Experts of a small language model: 96.1M parameters.
Below are experts of layer 9 (counted from 0) of a mixture-of-experts language model. Rows are named router (the router's row for the expert) and show model dimensions 0-255. Each number is 500 + 25 x the weight over its row's rms, rounded and kept within 0 to 999. Numbers have three digits each.
After each expert's rows: a language model's description of what the expert responds to. This comes from a sample of Wikipedia text that the model never trained on.

# expert 14
router:492501500503558456497564522529544522469510490482477445507496490514491467481488492469471509502508524492467512548519497510529456492503503513484492520506545481498456466503478521472523493501545474468485553510516509499489523488516473482505467522458502480501509526510503464502468452535530528568533520483528470502484491474486490448449472471442578455502511522538479487492498490501537491542466530516485469497451534525478553487479493499542480522497507523503501451516522520511526523500517507497463501472503486516517491471512492496517491522473476484480496472514531519495485498485525510519512491469527537474532486544541531526504537471570498499519479551501513498480497511471536503501475501532484507519483507516480481497533506520496487487522479520545509489481502470485498497520504514
Description: Commas, closing parentheses, quotes, hyphens and dashes right after a word or name, such as results, | Scooby-Doo | (LAO).

# expert 0
router:538558472481527492528548499515547447489510545485509490478513526504526482477465450484467489535512506508465531517529476487536484490489479500485540511525488455513477477505531518517503518497519554484525514507489535474492505489549448495487464513521482487467482536517462490477459542508504500504497491504490491496487504486512472485475486517471504482508485544530478465463510482513537524495502505482457449478461524525516514536491508477507484483488510486502488472534546512516509476473502524506472512468533488488496509527551501505471509527488516464510502503489501555500499524499545497527489473464537506494439512526499456498463503515556548488459494457467480504498460512476543529484475539511435502479509475518465507481527531507511514521514462486523472507502521492445515483523518508
Description: Words and pieces in section headings, infobox field labels and table dividers, such as ==Career==, Search, ChemSpider, ---|---|.

# expert 7
router:471577514472526499499540501515534477496503489460497498500474504493487482491426493510506473494493505518483548492515505504490481453490486493490512510499481455520499473521500452494517505482484481524527523489493482469470533466521469474513480462504503487505523539498482505505466520523528501536544479438551502532481466483496531462493473500488527474509518514528484446509541495531539513486517486491497444479476496498481520488518516514509456488489504500546495475539497483489534520486512504499489526494512487510474476523550537515523489521496464531504517471483454463473463507499532478490536472501549485494471486501484470514495517484525544505481513526477486523531515522524551479576475480496490490516494463539496503456509494514459498463542476553487482466516457468499542484529522498
Description: Opening capital letters or pieces of proper names, mostly places, countries and organisations, such as F(inland), Mar(ne), Th(ai), Port, Dr.

# expert 6
router:463545530463530491491545507506536529478573549483477495485500502510517461494503495507458459507515484502461493534498507549529520489498488482496546494515477489441456502519495499496478509517499476516479519527510470502499509519501467481507489477499494536487552501511510511500461478506500500533541526486493502512498473459442503499484454500434505502475492513517514474460510506514502457493478526496475520555504498490491484527535508505528450475451538511483483501499511525502507493512534493507459525493554509523526530513514516555509508517486516487511504493503487477491519525466546500575514519483502525522472472506554493511518509512500487455527498525534495517484526536500499467528539498495431535515476516533472502494520532492484494494495481520509495525469470502538574512524533499
Description: Mostly and/or/but joining phrases, as in eight hundred and eleven, plus mid-word fragments like Sat-ur-day, sit-u-ation, ordinal -th.

# expert 10
router:514540499434511507504537477504488464494501535459479480493525523513474477473466486494528474482503505511492527498465530497491455462499513516474539466486478483488513454502496484444516535514508478490545515504525565497470499516552511493479515525460490487481465526505502509495507477478520480493512464495522463499520480492496513522472479510497548489468498514522507493486526526545509488521522497486523498543481535510471511460468510511495446482429494518550451486538506467474513499466472518511500486489557490505488470473510528518497507511494487506496527481447478508474495529495538458468477461506511520514508503512522497505472514486510519445514509512508463498475481543511549523530523455519513481503498506510525497470539558530472502486488480547515458490450480509457512464505538493
Description: Words in place and census descriptions, such as population, village, city, located, km, and "was" before racial-makeup percentages.

# expert 5
router:513545483486519479512513511510517514503527505463535485473515481517521514486494475494451445490522502538483499497517476514502482508481486467501525471499485475518487450486554456490499530507520515473470551480537518497503473487472527528479504449492461441515515533536493542505480496513524510536515500469513454499507485542467493492482476485466521462485464526556484496456487504521501495533462498515447464544518506519497538499479510515564496457467552521501462486539508503490563543478489515483524517483475480506471467457514518524492465500508514481517504499520498481470514547477490473533475507492506490471499505540526461531518509518518514484496476518506465494528473499503530464509491519503478515526501473546513502486503524535478511453494531523535481456506496526517520517523552493
Description: Word-initial pieces of verbs and common verbs or modals in prose, such as ent(itled), ke(ep), consider(ing), help, allow, could, may.

# expert 15
router:486543523528509491434489499489537471495512517493512450519479556549490489503497454485491519478517532465492552482469491520555504513501498488506488538539543464538504494555508497522522489494485487528521508526478536442488518477513494470489516461504478521466536509533504479499524499530529505503486479470540477525499445521476495503487490464487514483523516544525461490478469481523530503517442499494460510520518494528477483483489483530484470513507516503486484461496513517449512529492533517521520448506534488496485489483543465490532510508500519506495522516495467518489476490487491491529529511478511516509471514552554509537470521516491484462521532499448509468502474533517479519536511501513485521514460504540545498490533501505498482468469499539528479472446459501451522497500497507
Description: Middle or final pieces of longer words, often Latin or Romance-like, such as Delu(x)e, jejun(um), Connec(tic)ut, insul(in), ambu(sh)ed.

# expert 4
router:499536512472503500523516499516527486507492474480533480507523528469527505496471502489503497472544510451458511477515525538529454478480498479463533473503510452475499494545487533474539509510515503468483538481501522475427505473477484531467508502504454503493496501526484526502470462513526483482515528472498447496468523477444502476460467512445519464506464499534482510478529512497524488506496509490487459515465526477450488519484534530511472496491533474500520487530514488491518523484516487452509543462503501548505496491558503529570489483512538539519525508492486475485499556468508461511479473542504484526499519530535506509503523486469521488552488486477480491483499523511569526530510490478478532469514471514458509473493523514512489496505493506526493469478493513452513515496486503
Description: First tokens of sentences or lines after a period or break, such as However, In, This, On, plus citation-needed and URL pieces.

# expert 13
router:509486468505528506511487521502496503490511514464546477499531523536530524498485506496518455507484542479464521535537478519509437497511496492486568499488511485508483496521506532442545516487522501487514548513492480526509511490486477519482473481461483472467499493474442501445502515494522531512533539446465485472488488464488473426535457478494520480484483503534488475502490521500533502547484537457481503512505493445459502500502519511537476491490526511510525486512516495465500499521512539453511520548526472499487495495483538516508459506490479503518491471442513495433501541441503466554490493510520489512442523505503489482468502466528494511487505502488486517468526505509491512488512467487513510536506506550483470473511525520490488484475480518527482473528485523512528504499480539
Description: Accented characters and inner letters of personal names in sports and results tables, such as López, Vrbenský, Giovanni, Drew.

# expert 9
router:533507510486515467481507520509492439471449498483530490486500507489538473515490516552508478493491536484475497521495485478548517514506535509469494522498495515461450447491537499485490493496499499480519536515496502468500500494520436465507524472537540491502478510453504515456479540523506487514535486491480489525495462439479499458474488462461505495499478526523492451452525526502489495539494536470475465535472534480478518537472499514504506527499511528517444504505535498495544479492520480491458498501530479541471495502500517499498482518516503518539514488497475552496476502476516484508506477508510503505525493520515485521502526514489501476502477525481466527469502501524513463503501550516499468484526477552477475487512564530522528467555486543544495442480484486490517492460530545
Description: Suffixes and word endings in institution and government terms, such as Soci(et)y, Court, Minister, -ization, and closing == of section headings.

# expert 2
router:523517482508573488489475549523529497478473515470555495490553540500497471467488496529498460489493484482500498483506488505504474488489481487499489521479480466505492493483513458509518529497471507487481512477472535486485522515492494491489482520539463533476511511532501485528489493514519488518528541477499500513520457517466520465503505480488503465564460531518472451514520513543535477539481545482499499522490553510488514502483503493540504526491512524489467506529549508502502516476529526488490492504544467468481522491502498537541457550498524554481505502510436528486467560503525482522464473494499534506485465517543490498497475457487518505529486457509478502509494534504494484529499471532471502537502485567487492471538531520459460473506487527519463479501461495507496491474522466
Description: Common function words and suffixes in running prose, such as the, their, most, first, following, best, became, served, plural -s.

# expert 1
router:497525491496549505511510518519510473487507541459546503488540550529512520497479489485553451514521498504479506517488515514512513485498520458498509432485487497488519534541509535501474506481495503458521513496489522477475497510500484502498483501510513522495514508470490498500477482506517495467473474509486456543509465550492509490491492496478544487471510496520434507506526503501493471531536509461479499505496505476542532512486489544524477488523522485490465487531542491469512455475542556481521514488496496532492519492517505511540515504526473483489498508492431531497485489467529491480449459514545528490541510565537479509478498455513554471513504455478455530490482524489534507490513510494495562506496476478490492431535525534489507489494491492486471458509484514497552494552517511
Description: Tokens in infobox fields and career tables about athletes and musicians, such as Position(s):, basketball, football player, Instruments, Competition.

# expert 3
router:522486511463532477479517506494509502481509476505537492489512482513450483524473513500536477512479525506449549492478497465521471510490483476468521524510542498492464501541522529472498535473474508473498518532497485496519534459482475484473468451457467485501504532480474464492444427485489512493517534508528464505519481526466524468461458475504520490532545483540452480523542498545555453521516529449476470528487524457469520533517520537521513466470547544542501489481529494503501520473526510480526479493532511506508511471514484512506506514493492497514496512449498476480494517481504473497482503502534509483482516522513477497510521496541493472505505485476476544460483483503519522539465527510473526535518535504517477527541522488487495480519474501530508498486483547492527486541500500
Description: Prepositions after verbs or nouns, such as by, from, against, of, plus final pieces of first names and surnames (Gösta, Jennifer, Zambrotta).

# expert 8
router:486468453494504472492482484547510460496521479491552505505512499521510488452455488510466482464491498479474518513485471527506463472552490460490500477519475489529475439514553509504488523507479475527522493486490542529494525522488489477498512486544508488439510516521494503546477489525507505533500501443518529520523488486488532517511468517483551478489515491499480490502501534513544469514473481477458520508532498480484466501490523515510448496468535510482501471537523453473494513501522531479495458486528434516493481504521481545532503498477495491523510465463477486486511525456527496519502501490534507500484464516525454535477527467521514486475511476520455492515470546484557535523534483517503519540484511550492510499529505518488514472550453529479485511489490533496499470519499518
Description: Pipe and semicolon separators between numbers in sports statistics tables and scorelines, such as | 0 |, 25–22 |, win, score.

# expert 12
router:531503529470525479507472491518519485446480528491493478479523500531495508495462506508494448497458480499505499489487504526509485464517513434474473462536499494468489476507525469480557497514500528529530511418514537481467495492480462467474473498508522500480563511494486472518471524524511518520500491489484457499518471481499520518498518526479531460474509501504511485512490533515535518509474498500454482534469550514498535495475513512546521483471516542506495443515498520482533526512515487476493478512500487466495490486513491534544490507480499502488546450486477508504507533515540494526515480513508506515526497532532493530493521474546532446480536509502474463495480470537494508511468526507490564514466482541473471482509490522481518463509513502505505459479494461550515482554466536
Description: Middle pieces of proper names of places, people and countries, such as Phila-d-elphia, Kath-er-ine, Isra-el, plus War, America, Russia.